{
  "n_layer": 17,
  "d_model": 192,
  "n_experts": 160,
  "experts_per_token": 6,
  "d_expert": 64,
  "d_shared_expert": 0,
  "activation": "swiglu",
  "moe_layers": [5, 6, 7, 8, 9, 10, 11, 12, 13, 14, 15, 16],
  "router_score": "softmax",
  "normalize_top_k": false,
  "routed_scale": 1.0,
  "balance_loss": 0.00475,
  "balance_bias": false,
  "init_std_router": 0.0172,
  "lr_router": 0.000759,
  "n_head": 6,
  "n_kv_head": 1,
  "head_dim": 32,
  "vocab_size": 16384,
  "norm": "rmsnorm",
  "norm_place": "pre",
  "norm_eps": 1e-06,
  "positions": "rope",
  "rope_base": 10000.0,
  "rope_fraction": 1.0,
  "qk_norm": false,
  "attn_scale": 0.177,
  "tie_embeddings": false,
  "parallel_block": false,
  "init": "normal",
  "init_std_qkv": 0.0361,
  "init_std_o": 0.0,
  "init_std_up": 0.0361,
  "init_std_down": 0.0,
  "optimizer": "muon",
  "lr": 0.00207,
  "lr_mult_o": 0.813,
  "beta1": 0.9,
  "lr_head": 0.0108,
  "grad_clip": 2.0,
  "warmup_steps": 200,
  "schedule": "wsd",
  "decay_fraction": 1.0,
  "decay_shape": "linear",
  "final_lr_fraction": 0.1,
  "batch_tokens": 65536,
  "seq_len": 512,
  "doc_mask": false,
  "train_tokens": 650300000,
  "steps": 9923,
  "dataset": "wikipedia_en"
}
Below are experts of layer 5 (counted from 0) of a mixture-of-experts language model. Rows are named router (the router's row for the expert) and show model dimensions 0-191. Each number is 128 + 24 x the weight over its row's rms, rounded and kept within 0 to 255.
Before each expert's rows: "gets" lists some tokens that make up at least twice as much of what it gets as of all text. This comes from a sample of Wikipedia text that the model never trained on. Tokens count by the router's weight.

# expert 91
gets: " ", "1", "2", " $", " +", " #"
router [138 113 138 109 112  99 122 134 135  92 122 126 167 133 169  86 110 160 125 113 131 123 117 134 130 152  86 159 123 139 128 111 129 158 154 129 147  95 156 170 216 137 145 133 137 145 175 123 127 128 102 138 155 127  93  75 143 105 125 104  68 124 148 118 163 171  83  90 120  96 158 129 135 122 114 102 115 108 129 140 150 135 119 145 166 104 121 130 100 142 109 133 119  94 172 109  86 165 119 117 124 122 127  88 126 143 141 114 170 154 138 143 127 121 108 102 165 127 150 161 116 124 152  97 133 129 133 140 114  64 106 156 113 144 115 163 171  97  92 122 108 114 114 144  86  99 126 132 129 108 138 137 165  96 152 136 130 137 104 150 119 107 160 149 115 145 136 103 130  99 108 107 100 114 180 130 121 102 108 118 103 150 135 147 110 135 129 173  82  95 124 116]

# expert 97
gets: " of", " American", " de", " States", "ian", " National"
router [112  91  96  99 113 150 138 141 131 123 121 114 133  66 125 111 127 139 183 143  95 151 119 121 137 111 100 154  86 127 117 117 105 113 134 116 100 141 124 108 108 141 117 142 114 164 102 110 136 119  86  80 157 152 137 162 115 195 145 116 107 134 115 142 152 124 144 117 135 107 162 153  90 113  91  81 119 141  80 140 131 127 154  86 132 131 103 113 160 201 129  96 142 120  92 147 123 127 150 120 179 123 157 141 149 164 144 137 111 113 114 134 108  94 149 128 131 132 121 129 152 136 129 105 109 106 120 148 118 127 153 106 188 106  72 139 110 149 118 142 139 118 136 147 112 163 133 121 123 119  99 101 124 117 158  98 150  99 142 118 112 149  93 159 156 161 163 128 155 168 111 140 126 140 109 161 155 122 125 119 158 110 122 163 145 141 158  90 151 186  97 151]

# expert 6
gets: ":", " |", ";", "):", " –", "-"
router [181 136  82 175 106 112  89 150 129 163 135 129 100 164  97  92 123 108 107 151 136 104 126 114 124 103 128 115 110 108  90 114 111 133 144  98 144 145 157 120 104 121 142 129 145 154 144 174 113 167  84 138 136 166 155 108 148 127 120 151  93 144 105  95  68 111 124 129 159 135  96 123 118 117 137 140 184 127 129 100 109  96 144  95  83 113 105 131 151 108 142 110 158 154 108 109 101 111 113 156 123 133 125 141 151 132 132 128 122 154 167 121 137 112 101 100 159 157 148 174 167 154 166 108 158 139 136 112 175 162 138  89 128 152 141 137  92 162 133 120 175 130 112 121  78 134 128 123 124 115 153 156 121 155 145 138 154 140 159 150 124  97 151  95 157 127 159 109 155 155 141 113 119 122 110 156 150 113 123 142 156 118 161 146 153 162 130 102 118 177 123 163]

# expert 125
gets: " |", "|", "-", "=", ":", " –"
router [172 117 148 113 170 131  98 109 137 106 118  86  95 144 146 110 157 127 102 141 102 114 106 137 137 145 126 105 119 104 141  81 111  86 162 148  84 101 142 130 106 113 147 144 143 129 139 116 137 150  90 142 162 111 117 106 144  88 115 168 107 138 115  92 110 142 144 132 109 137 126 111 122  95 109  83 114 152 104 151  85  77 163 109 110 163 105 107 111 119 175 104 121 145 100 129 111 113 165 174 153 150 156 151 147 152 156 116 160 162 113 140 140 180  99  75 141 140 117 143 122 120 172 138 146 153 135 120 104 156 126 139 147 124 144 124 101 102 113 147 121  96  93 168 120 151 100 113 114 126 133 104 137 156 143 157 143 118 154 163 157 127 134 129 154 104 160 137 135 168 141 139  78 133 149 165 137  85 123 160 118 107 107 175 129 168 158  99 124 116 151 140]

# expert 78
gets: "o", "er", "e", "a", "or", "io"
router [135 163 107 153 115 130 162 136 179 134 140 138 125 140 120 122 133  89 117 131  75 132 109 136 100 128  98 164 124 177 180 151 117 128  95 116 165  95 148 143 156 113 123 115 139 101 121 116 145 126 155 143 105  98 144 148 117 138 113 109 129 116  86 155 179 127 124 111  98 131 148 145 117 125 106 124 126 166  97 133 125 103 159 123 123 155 163 128 112 133 159 163 124 170 136 109  89 165 116 121 179  83  92 109 144 119 102 136 150 153 119 114 113 143 154 127 117 118 153 144 113 153 134 100  89 127 114 115 128 154 129 139 144 154  89 107 151 194 110 142  98 125 157 133 150 125 160 108 109 167 107 108 166 146 100 116  99 138 152 116 176 131 142 163 107 102  90 154 154 144 115 146 151  86  74  98 162 103 109  87 157 113 109 146 142  96 138 130 141 171 118 122]

# expert 144
gets: " of", "ed", "th", "d", "s", "er"
router [105 166 160 108  81 106 164  95  95 160 154 107 153 120  90 101 152 144 183 102  80 146 123 130 143 110 143 129 119 101 186 101 152 145 150 117 142 113 109  96 104 106 136 138 114 105 152 152 150 121 136 157 109  83 103  89 145 168 124 102 138 129 136 165 122 156 131 154 127 139 155 121 106 122 130  96  99 152 135 138 158 114 128 112 127 135 154 124 131 107 131 110 137 117 128  76 141 111 139 141  96 119 147 152 134 104  87 114 119 118 152 139 132  83 147 119  94 157 149 146 142 173 142 154 168 111 133 109 132 141 189 159 117 111 105 123 115 125  98 143 121 127 137  86 145 136 142 117 166 107 149 167  93 122 129 169 162 104 122 149 133 142 115 108  96 140 123 126  99 133 171 128 145 180  85 136 142 145 120 142 115 103 173 167 169 143 150  87 146 157 134 130]

# expert 66
gets: "f", "c", "g", "l", "r", "b"
router [ 92 149 178 141 103  71 159 152 124 137 143 146 163 122 113 146  91 109 140  99 140 113 155 101 150 162 116 122 136 132 172 122 137 161 106 115 101 109 155 126 141 110 138 117 159 104 104 138 164 111 153  96 129 127 131 152 115 137 146  73 129 147 103 164 113 155 126 136 121 116 153 150 104 149 146 120 136 150 120 112 141 145 107 141 113 173 135 174 157  74 123 128 158 142 127 117 165 160 123 107 142 122 142 148 124 140 139 147  95 125 160 128 105 125 107 163 138 127 130 137 166 183 120 143 170  80 132 117 136 140 122 163  92 103 145  91  87 149  95 113 131 154 149 113 158 105 131 110 121 132 196 144  78 137 106 156 122  94 117 118  96 139  84 100 133 111 106 103  92 151 177 122 163 106 111  96 151 113  86 141 125 131 130 115  75 133 115 114 126 115 114 129]

# expert 113
gets: " ", " (", "1", "9", "2", "–"
router [161  99  86 111 101  96 111 126 123  99 147 113 133 115 155 121 123 118 157 145 164 103 115 108 148 106  97 146 135 141 156 112 131 161 149 104 130 170 120 146 134  97 149 152 118 122 165 152 125 110 175 141 133 106 141 157 119 176  81  95 120 103 108 167 104 146 104 115 154 137 150 114 107 175 128 100 103 140 115 130 103 119 143 158 158 129 122 121 159 161 127 157 151 110 116 119 114 149 107 144  89  78 127 121 150 132 110 139 133  88 122 140 120 108 103 161 145  94 139 118 134 105 130  94 167 138  95 142 137 131  71 117  98 137 159 143 162 114 171 136 155 128 129 136 107  82  86 187  95 138 115 133 149 116 133 121 128 108 134 129  98 133  85 138 121 141 177 154 137  72 125  93 164 113 143  93 122 160 107 130 127 146 159  86  69 146 117 132 110 117 102 137]

# expert 0
gets: " the", " The", " his", " its", "The", " their"
router [ 77 114  87 117 128 182 129 112  99 131  94 128  68 122 140 144  93 153 164 102  93 126 142 137  92 119 148 155 145 120 176 119 100 132 160 151 157 156 125 106  92 128 116 140 139 130 135 100 103 113 114 143 150 128 153 126  84 138 170 101 159 123  90 125 129 114 123 143 143 143 132 117 156  95  87 153 129 144 124 125 146 107 140 165 106 117 132 116  95 161 125 113 112 149 111 138 169 145 142  86 172 127 127 113 115 113 151 119 115 133 125 141  99 105 172 153 112 131 106 161 126 151  75 161 116 129 145 136 145 142 179 104 118 149 140 131 107 111 141 132 154 151 177 125 102 127 181 113 133  99 161  89 101 140 175 121 136 164  91  93 155 135 106 101 151 113 119  88  95 107 165  96 120 132 125 127 134 129 155 126 170 123 152 124 119 154 101 154  82 138 130 133]

# expert 65
gets: " (", " ", ".", "/", "3", "^{"
router [112  88 140 163  84 112  96 135 105 116 124 161 157 133 101 131  96 118 120 130 170 116 139 181 163 166 100 168 115 123 135 128 106 159 109 114 136 102 123 108 163 124 125 118 167 125 150 186 114 136 151 115 129 131 155 125 145 132 132 135 161 149 180 128  99 109 105 130 142 106 163 120 153 160 165 169 161 123  83 148 150 125 119 136 126 109  99 123 103 123 144 136 149 131 101 176 123 113  92 140  98 152 117 129 123 138 154 105 137  85 146  69 128 115  66 127 104 109 126 167 138 102 122 132 160 124 104 128 133 132 111 159 105 105 141 120 163 152 152 119 119 154 114 106 130  87 148 119 145 114 135 159 102 139 137 156 159 126 166 129 110  81 147 156 169  96 141 118 125 136 159 128 151 147 126  92 112  99  80 139 148 174 141  93 124 129 122 103 100  86  95 118]

# expert 62
gets: " |", " P", ";", " –", " List", " ="
router [117 118 166 121 140 152 108  94 116 151  89 106 126 137 122 139 110  98 161 110 161 109 108 110 139 132 175 138  98  74 129 101 106 155 152 134 139  99 106 107 129 134 107 143 162 172 156 163  89 131  87 141 158 125 124  77 138  73 117 147 134 126 160 143 122 137 123 144 109 126 129  68 153 163 128 132 144 156 159 136 112 114 141  97 127 107 119 131 168  99 143 119 129 104 115 105 134  76 117 175  80 129 159 155 148 150 127  87 141  86 110 160 156 169  93  78 139 119 123 129 127 164 150  80 152 159 110 129 128 160 113 120 134 101 124 103 113 127  66 137 116 106  91 141 162 150 157 144 115 126 141 141  99 148 113 138 158 154 147 129 138 113 130 130 112 123 134 121 121 208 113 123 107 132  91 123 123 125 107 153 152 139 104 139 118 138 149 114 128 117 134 151]

# expert 60
gets: "'", "0", " million", "/", " people", "ood"
router [ 96  79 108 136 134 149 119 113 120 118 160 125 158 102  87 186 120 169 154 124 122 158 141 148 135 113  94 128 167 179 103 139 133 160  81 123 101 123 140 136  92 138 167 109 106 137 158 129  67 106 164 140 143 165  81 132  88 128 163  98 167 127 101 128 104  92 104 138 119 110  95 125 136 134 140 132 160 130  93 109 142 114  89 131 109  99 144 129 153 136 120 120 109 120 110 170 142 138 137 117 135 161 120 109  99 147 150 122 128 148 136 111  93 146 131 133  75 153 122 166 121 100  78 153 117  83 126 139 106 103 134 176 106 163 162 107 130 148 147 142 131 126 116 104 168  99 137 145 114 114  85 123  85 149 104 112  93 117 126 146 129 135 114 126 121 161 134 142 161 129 114 130  70 149 128 163 113 136 112 127 154 115 119 120 117 156 146 123 102 106 120 175]

# expert 68
gets: " (", "–", " ", "/", "-", "("
router [166 133 125 108  97 140 154 159 135 116 140 103 159 142 129 148 135 131 131 143 188 127 160 148 162 127 122 133 126 158 149 130 167 156 126 102 143 102  95 161 128 167 166 143 116 135 180 138 119 111 114 148 126 116  88 156 138 143  90 162 108 113 142 142 104 119 100 103 137 111 175 137 127 164 149 116  91 124  96 101 125 150 101 135 153 136 112 135 148 158 124 127 148  99 112 143 102 132 104 132 118 106 154 122 152 163  86 110 108 132 124 130 135 110 100 121 144 138 103 158 106  81 131 142 151 111 102 157 132 158 136 122 140 151 112 134 159  79 142 143 147  75  92 137 125  96 114 169 115 120 104 165 110 157 158 122 152 160 161 140 122 131 116 141 169 141 146 152 148  91 146  85 141 129 154 121 155 119 101 153  95  87 181 170 101 174 140 107  85  94  87 115]

# expert 137
gets: " ", "1", "2", "–", "3", " +"
router [144 140 137  84  89 119 131 134 144 143  86  98 133 108 138 113  99 154 137 152 113 118 123 124 130 162 134 150 123 161 151 144 141 135 171 106 141  87 143 104 208 161 140 157 149 154 146 130  95 100  99  96 117 129  98  99 161 120 122 151  78 127 133 120 137 139 102 105 141 111 173 145 118 145 118 130  79 133 110 110 129 152 110 124 164 121  97 154 118 119  98 145 135  91 146 127  93 155 114 144 121 133 141  93 135 152 132 110 138 118 109  96 155  98 106 113 152 144 179 164 132  91 148 117 160 148 109 146 133  85 132 175  96 101  90 123 148  72 122 174 105 113 108 183 119 111 109 141 118 112 129 117 152 112 141 145 159 140 117 115 110 137 124 143 140 102 148 121 137 109 101 118 109  76 163 150 132 122 111 159  84 119 138 152 145 129 135 115  74  83 106 145]

# expert 34
gets: ".", ":", " |", ").", ";", "\"."
router [150 139 159 146 169 100  82 155 145 145 124  90 116 151 144 110 135 140 108 125 139  92 108 124 143 152  97  87 117  94  94  93 106 160 154 123 170 155 161 121  90 143 117 127 139 110 131 129 115 133 102 128 127 167 177 117 146 117 109 124 118 163 120 106 147  97  90 110 166 133  84 119 154  91 149 164 192 149 158 128 115 144 129 105  95 135 105 150 138 125 112 158 100 170 124 121 132  87 132 100 108 137  99 141 117 122 147 158 105 134 142 146 110 118 110 136 144 126 183 154 155 108 167 113 126 149 141 115 114 146  91 111 103 120 173 136 136 171 165 117 156 137  85 160 143  91 118 131 142 125 162 155 104 109 145 162 151 150 166 122 103  99 137 100 153  95 166  89 117 153 116 136 120 112 120 100  88 117 153 140 126 173  87 125 130 116 143 127 135 149 145 143]

# expert 47
gets: " he", " it", " they", " she", " He", " It"
router [ 78 161  81 131 152 130 156 102 134  91 127 107 161 135  89 151 122 103  88 145 186  90 129 104  87 122 154 100 144 159 107 109 157  89 111 102 127 121 114 116 139 142 134 135 145  96  89  97 117 114 167 146 112 155 135  99 118 127 112 164 147  99  82 131 133 156 102 170 137 130 120 154 124  87  82 114  96 123 130 132 131 117 128 124 133 106 165 177 160 115 126 124 115 141 129 130 123 111 140 120 143 144 117 110 149 114 104 125  66 179 129 157 137 118 159 113 129 142  92 142 140 124  47 149  85 162 110 128 129 154 116 136 129 159  96 114 151 132 159 111 112 130 128  95 130 106 158 146 121 136 161 133 152 176 118 131  98 170 137 124 163 155 117 151 131  99 116 133 132 133 115 145 119  99 133  95  80 145 120 143 150 136 157 123 131 157 152  90 150 139 114 131]

# expert 126
gets: " was", " is", " also", " are", " be", " were"
router [151 162 109 117 145 110 102  80 133 137 154 165 153 168 118  81 152 146  92 120 120 106 121 118  98 114  98 143 133 128  94 102 117 144  99  83 148 155 120 108 106 109 111 107 143  93  94 163 125 161 137 130 119  93 134  83 114 117 101 122 130 110 142 157  97 138  84 156 121 122 114 153 113 136 134 118  92 113 103 108 171 171 147 148 106 115 128 135  96 148 139 119 123 184 135 154 124 140  91 102  99 121 125 156 151 148 152 111 113 152 120 110 162 112 173 132 141 155 140 111 141 114  39 154  93 112 145 102 127 175 128 119 136 141 127 151 131 163 164 116 134 122 143  90 139 102 108 148 127 129 166  93 114 132 111 165 134 148  89 122 137 126 140 141 115 105 110 111 116 100 127 179 103 123 104 115 154 120 134 151  78 161 121  97  97 141 149 137 146 138 103 167]

# expert 117
gets: "U", "N", "O", "I", "E", "S"
router [133 120 135 133 128 105 178 131 113 184 138 127 120 158 132 141 110  91 124 151 118 136  85 150 124 161 134 120 108 121 104 100 147 103 122 133 128 102 102 175 111 135 124 108  96 177 141  84 102 105  94 128 147 147 118  82 132  92 111 166 117 138 110 134 114 102  89 121 152 121 140 132 106 152 140  93 151 131 121 148 131  82 162 106 142  71 149 121 193 156 142 118 126 117 105 152  90 109 122 123 112 160 107 157  93 125 132 123 157 155 135 128 126 150 122 108 136 116 120 159 167 142 119 102 128 147 114 176  88 152 153 126 107 126 117 102 102  66 124 139 112 124 104 116 154 136 164 108 109 134  81 160 121 149 122 129 116  92 161 152 100 131 140 146 148 162 134 134 140 180 101 134 132 138 154 191 123 134 112 158 154  68 104 166 150 121 139 127 116 117 135 146]

# expert 37
gets: " He", " he", " also", " was", " It", " In"
router [130  82 128 117 145 142 144  96  98 151 140 142 141 132 107 105 158 124 123 108 177  98 136 123 103 128  82 131 116 147  89  87 137 163  80 107 141 122  65  69 100 114 147 173 138 149 121 132  97 136 132 148 108 150 107  89 100  94 151 129 145 115  88 134 127 151 131 119 121  65 104 116 127 124 110  96 110 158 155 143 156 145 100 124 148 107 147 133 133 105 158  84 130 136 170 130 134 116 130 108 101 128 145 130 178 140 135 128  95 140 145 141 151 133 177 152 142 145 112 112  68 113  90 172  99  74 165 125 149 167 103 143  87 160 144 112 102 174 126 147  84 131 139 115 151 105 141 147 125 133 108 125 118 145 126 124 156 169 134 142 144 154 130 105 125 123 127 147 141 136 138 155 111 142 124  98 165 129 143 146 130  88 158 133 157 137 127 109 125 104 106 126]

# expert 59
gets: " |", ";", " -", " –", " District", " Nominated"
router [145  91 161 139 130 116  92 118  91 150 136 123  97 102 120 144 100 119 153 125 171 137 108 159 138 104 167 111 152  97 116 151 112 120 152 101 108  94 154 139 117 147 171 110 164 146 137 160 112 115  99 128 139 175 159 124  98 127 133 133 141 126 108  98  87 120 120 134 126 160 155 129  96 127 182 139 101  87 105 126 132 158 158 133  69 164 131 151 136  95 141 132  86  85 106 121  74 102 109 155 111 164 111 142 124 140 129 156 140 121 143 142 115 133 116 138 126 170 116 114 141 136 166 114 132 162 111 131 146 149 142 139 159 196 108 145 130 127 140 157 134 107 106 157 144 112 133  93 171 137  98 127 120 117 100 158 136 107 119 116 167 162 130 139 139 110 143 111 109 169  98 143 108 115 171 136 115 156  94 154 112 149  88 150 120 154 138 143 118  68 164 154]

# expert 72
gets: " |", ";", ")", " –", " —", ");"
router [144 110 148  97 120 158 101 151 106 105 152  73 118 124 138 112 138 108 166 147 116 129  87 153 114  84 145  91 140 110 135 152 156 141 154 157  98  86 136 148 101 137 115 144 131 132  97 162 102 117  89 112 159 157 119 132 108 130 119 137 111 133 114 104  97 145 109 140 169 131 138 113  85 120 131  95  95 118  95 123 134 137 145 131 137 118 115 127 164 131 170 126 128 113 122 157  97 105 115 173 147 172 146 151 168 141 140 170 105 130 138 138 128 120 114 118 118 156  98 131 121 111 172 140 128 122 133 151 143 167 118 116 142 124  70 152 149 126 168 161  99  96  89 178 157 126 143  78 152 122 127 135 133 133 128 160 139  92 157 126 149 106 118 141  91 135 136 164  92 190  88 104 114 115 157 147 125 151 114 164 124  93 119 158 154  89 164 119  99  97 150 143]

# expert 3
gets: " the", " The", " a", "The", "s", " an"
router [114 158 122 130  92 129 124 134  90 100 134  81  97 125  97 160  93 133 145 104 117 154 159 110 143 101 148 111 113  64 191  87 136 116 170 119 119 140 169 112  92 110  93 109 116 104  72  86 167  89 117 136 152 135 163 184 115 147 106 119 122 130 129 143 125 115 161 132 146 105 160 131 128 128 104 123 113 113 103 105 164 127 123 110 122 101 134 140 115 164 147 103 148 117 119 163 141  88 137 150 170  98 116 135 116 124 107 112 100 160 109 167 176 127 156 124 115 128  92 124 144 172 146 131 137 141 130 121 109 141 160 107 176 116 103 113 101  79 148 119 157 142 115  93  98 129 143 136 161 112 129 142 123 128 160 123 123 127 141 117 123 125 125  67 137 146 154 142 134 161 149  86 130 171  95 140  97 130 143 121 153 139 160 144 126 148  99 120 107 147 128 146]

# expert 100
gets: " ", "2", "0", "1", " Year", "   "
router [159 114 128 114 114  99 119  81  96 147 119 151 111 167 158  92  85 125 123 118 144 129 121 136 140 137 158 147 145 172 165 134 118 131 155 129 150 172 128 129 209 148 156 151 146 140 170 134 130 122 123 180 159 105 141 133 146 130 107 109 144 140 125 136 141 155 146  99 157 142 111 106 145 150  97  74 154 123 141 121 161 125 112 133 126 122 127 156 120 129 118 144 136 108  96 100  99 181  90 127 125  80 138 131 117 154 150 100 134 111 121 151 144 113  96 140 178 111 115 124 143 131 109  93 168 116 106 125 131 101  92 122 101 140 161 135  94  93 128 109 173 105 111 164 132 116  98 142  86 115 134 149  98 164 152 110 145 174 125 118 105 142 155 146 125 146 156 134 128 101 113  80 108 148  86 106 149 185 134 145  89 149 156 135  89 124 127 146 101 113 134 116]

# expert 11
gets: ".", ").", "\".", ".\"", "\").", ".)"
router [ 97 150 114 102 126 117  92 134 111 146  98  78 168 160 103 103 149  85 117 115 115 113 118 145  92 153 135 132 121  99 145 108 115 167 131 173 138 130 110 107  89 119 153 115 131  99 167 158 124 136 108 133 156 136 126 110 160 101 102 161  84 149 106  74 163 119 108 100 159 121  92 115 135 125 177 132 161 147 164 121 142 147 103 116 113 132 174 165 164 101  89 132 123 175  93 115 128  92 147  83 164 114 144 113 127 143 117 122 142 129 116 138 164 118 118 118 160 102 167 131 136 110 171 165  85 141 106 113 131 155 129 124 100 154 163 152 110 151 166 122 161 131 102  88 125 100  91 163 115 145 129 121 113 117 131 135 148  97 171 137  79 107 127 121 158 123 146 135 143 149 125 119 134 147 148  93  83 138 129 122 149 149 116 152 152  95 129 134 143 101 120 134]

# expert 69
gets: ".", ").", "\".", ".\"", " .", ".)"
router [130 142 114 113 103  88 101 140 115 124 155  75 155 125  87 140 124  74 102 134 112 120 111 130 113 141 143 116 128 112 149 108 134 121 146 149 114 117  86 108  85 143 147 136 110 125 171 154 134 124 110 132 138 131 129 109 166  89 118 171  87 146 122  91 140 131 116  78 132 135 109 113 134 117 187 100 154 153 121 125 154 162 123 102 114 119 150 174 168 109  89 124 125 127  69 110 116  92 161  93 157 118 124 121 130 140 115 144 161 135 109 116 161  93  94 104 137 103 136 140 120 100 175 184 118 135 117 114 154 141 143 151 133 167 122 134  95 152 161 161 165 127 103  79 148 120  85  98 111 158 119 107 111 115 147 111 156 103 170 132  72 116 109 134 145 145 133 124 137 141  98  89 139 161 141 124 107 136 119 106 152 143 114 176 156  98 131 129 146 106 114 127]

# expert 64
gets: "a", "o", "i", "as", "ia", "u"
router [ 94 141 140  84  99 107 167 142 164 119 154 129 153 101 165 115  94 102 143 171 102 119 165 108 144 158 118 128 150 116 152 124 141 165  96  80  94  85  96 123 162 113  73 172 108 161 123 131 151 139 150  91 137 111 173 106 128 124 137 119 144 106 143 123 120 118 175  79 110 161 154 163  90 122 144  92 151 156 112 102 153  88 149 104 156 113 135 129 135 160 141 154 140 174 209 135 120 153 152 120 118 104 133 132 129 104 114 159 143 131 103 122  96 150 147 103 122 115 143  76 149 164 138 112 113 152 124 135 161 115 122 141 148  91 119 140 132 162 109 148 102 135 105 163 149 137 134 130 125 149 127 115 124 134 106 120 151 124 129 138  97 143  97 130 149 132  99  98 129 156  93 115 161 110 120 154 155 124  98 117 156 105 110 124 163 135 155 111 132 142 115 138]

# expert 49
gets: "0", " m", " km", "5", "%", "6"
router [154 107 154 106 151  97 128 176  82 131 157 128 147 122 115 156 152 160 146 129 146 163  98 151 115 125 114 139 108 163  68 157 148 169 113 123  96 120 144 174 107 155 144 117 103 134 123 169 100 102 115 130 129 138 140 120  96 109 130 141 165 135 153 114 111 107 164 126 126  95 130 126 105 167 151 109 139  91 113 119 115 166 124 100 122 123 116 127 163 102 145  90 162 101  87 166 131 118 105 115 112 140 110 131 152 162 160 144 152  71 131 128 138 118  94 120 106 152 112 125 102  83 106 135 132  97  89 151 110 113 114 149 135 167 108 165 133 147 155 122 121 110  95 151 145 110 122 118 148 104 123 134  83  96 132 100 120 162 178 108  77  87 103 149 139 128 116 163  97 138 122 148 132  96 132 176 100 149 116 156 156  94 142 130 141 121 144 118  98  96  99 121]

# expert 14
gets: " ", "0", "%", "2", "3", "–"
router [164 151 188 126 103 137 154 100 102  80 163 126 170 122 146 196 167 155 109 136 103 121 154 163 141 135 140 148 141 165 153 117 122 128 154  99 134  97 168 137 120 183 145 125 104 159 125 152  71 132 139 133 100 179 114 107 131 138 168 175 141 166 156  97 113  79 143 161 124 117 151 117 130 142 125 147 150 103 140 137 107 151 135 134 153 130  98 125 132 143 125 119 102  88 140 123 128 127 121 149 136 138 125  98 106 143 174 133 156 120 115 104 160 126 113 116 101 134 140 128 128  76  83 149 154 133 159  96 121  95 102 167 114 157 126  81 149 128 137 109  80 120 151 104 156 103 167 102 144 108 105 140 155 119 143 101 140 168 133 154 118 118 121 159 152 133 122 130 116 130 124 143 108 124 150 140  79 131  92 148 114 119 151 131 136 137 106 118 124 115  88 145]

# expert 16
gets: "\n", "==", ".\"", "\".", "|---|---|---|---", "$."
router [140 136 121 138 173 151  76 142 154 149 110 138 108 155 172 107 139 120 101 143 151 126 163 133 120 156 162 131 142 176 146 155 168 108 185 132  92 118  93 130 114 160 100 142 115 119 163 101 149 127 116 141 122 120 110 117 135  91 137 133 125 159 113 122 143 105  95  91 156 121 101 145 112 118  80 165 119 127 172 130 117 145 104 119 165 133 140 131  95  97  82 164 111 174 160 137 111  99 135 116  99 120 133 116 107 135 122 109 144 145 106 148 109 146 130 151 157 103 141 126 115 157  97 154 148 142 145 141 132 105 130 161 149 156 161 151 165 104 118 100 163  97 117 164 141 110  96 143 151 173  98  87 105 111 169  80 149 124 148  97  95 167 166 168 107 111 133 155 110  99 117 134 139 113 117  90 136  99 118 103 162 143  89 134 140 112 140 135 157 115 121 118]

# expert 158
gets: "ac", "ic", "er", "c", "a", "ar"
router [102 134 137 145 126 154 115 124 109 124 132 115 152  93 152 138  96 123 107 128 100 155 130 149 125 146  77 139 107 159 153 134 159 128 134 104 133 120 127 123 138 132 129 108 169 132 143 102 130 121 148 114 114 129 109 177 137 116 159 138 155 104  91 124 152 149 131  84 104 140 140 157  89 155 138 119  83 157  97 108 133 103 140 137 139 127 136 164 122  93 130 153 117 163 106  92  97 136 167 143 160 116 133  74 120 112 159  98 141 119 170 140  99 110 153 122  93 140 153 162 174 172 142 133  78 122 111 100 132  96 135 124 125 111 143  94 142 180 106 120 110 117 135 119 155 127 145 109 132 140  89 114  89 108 120 132 133  88 136  98 150  92  84 162 154 155  74 142 141 170 105 132 139 123  92 161 131 121  77  76 140 119 122 146 148 110 116 109 160 189  98 128]

# expert 135
gets: " the", " The", "The", " a", " an", "s"
router [118 148 100 127  81 111 102 131 120  99 109 105 102 159 123 124 134 134 151 131 109 149 137 118 139  95 155  72 120  79 148 111 137 138 171 129 115  97 137 110 114 121 113 132 122  98 115 108 134 133 109 167 165 127 140 142 150 143 110 148 112 121 156 133  92 150 123 150 154 120 166  95 155 129 146 145 119 149 115 114 143 126 134 112 131  95  98 145 140 137 142 109 138 159 107 152  97 100  83 161 141 134 171 121 129 119  82 128 118 152 149 146 144 122 148 130 123 136 111 128 142 201 156 108 125 180 138 147 125 149 146  99 150  98  84 117  99  59 129 120 162 150  95 111  89 134 111  93 160  91 115 129 139 129 187 115 131  88 120 132 138 138 138 117  72 167 117 133 174 146 164  91 109 149 124 178 119 131 155 134 169 103 108 171 154 143 114 156 141 146 144 122]

# expert 101
gets: "'", "ind", "’", "ood", "ey", "ud"
router [112 135 125  86 139 106 107 154 112 142 174 153 183 132  77 141  84 120 193 106 153 142 173 105 141 138 167  97 135 149 128 152 161 112  77 106 139 115 162  81  75 125 151 110 100 136 128 127 125 110 172 153 142 132  98 115 106  89 132  74 161 138  99 123  92 148 116 145 104 117 104 122 148 167 139 124 132 150 127 140 116 125  64 110 105 127 130 129 160 117 136 120 112 115 110 132 139 124 155 134 104 148 151 142 106 152 152 144 114 158 169 105 102 157 154 116  79 140 149 117 140 102  96 141 153 123 127 151 111 154 149 148 130 160 137  91 137 122 147 145 134 112 141 115 155 110 159 131 124 115  99 134  88 115 121 150  77 110 170 143 144  99 111 143 119 139 105 147 110 147 123 169 115 170 103 124 143  91 113 138 150 148 123 143 144 160 140 135 105 112 111 156]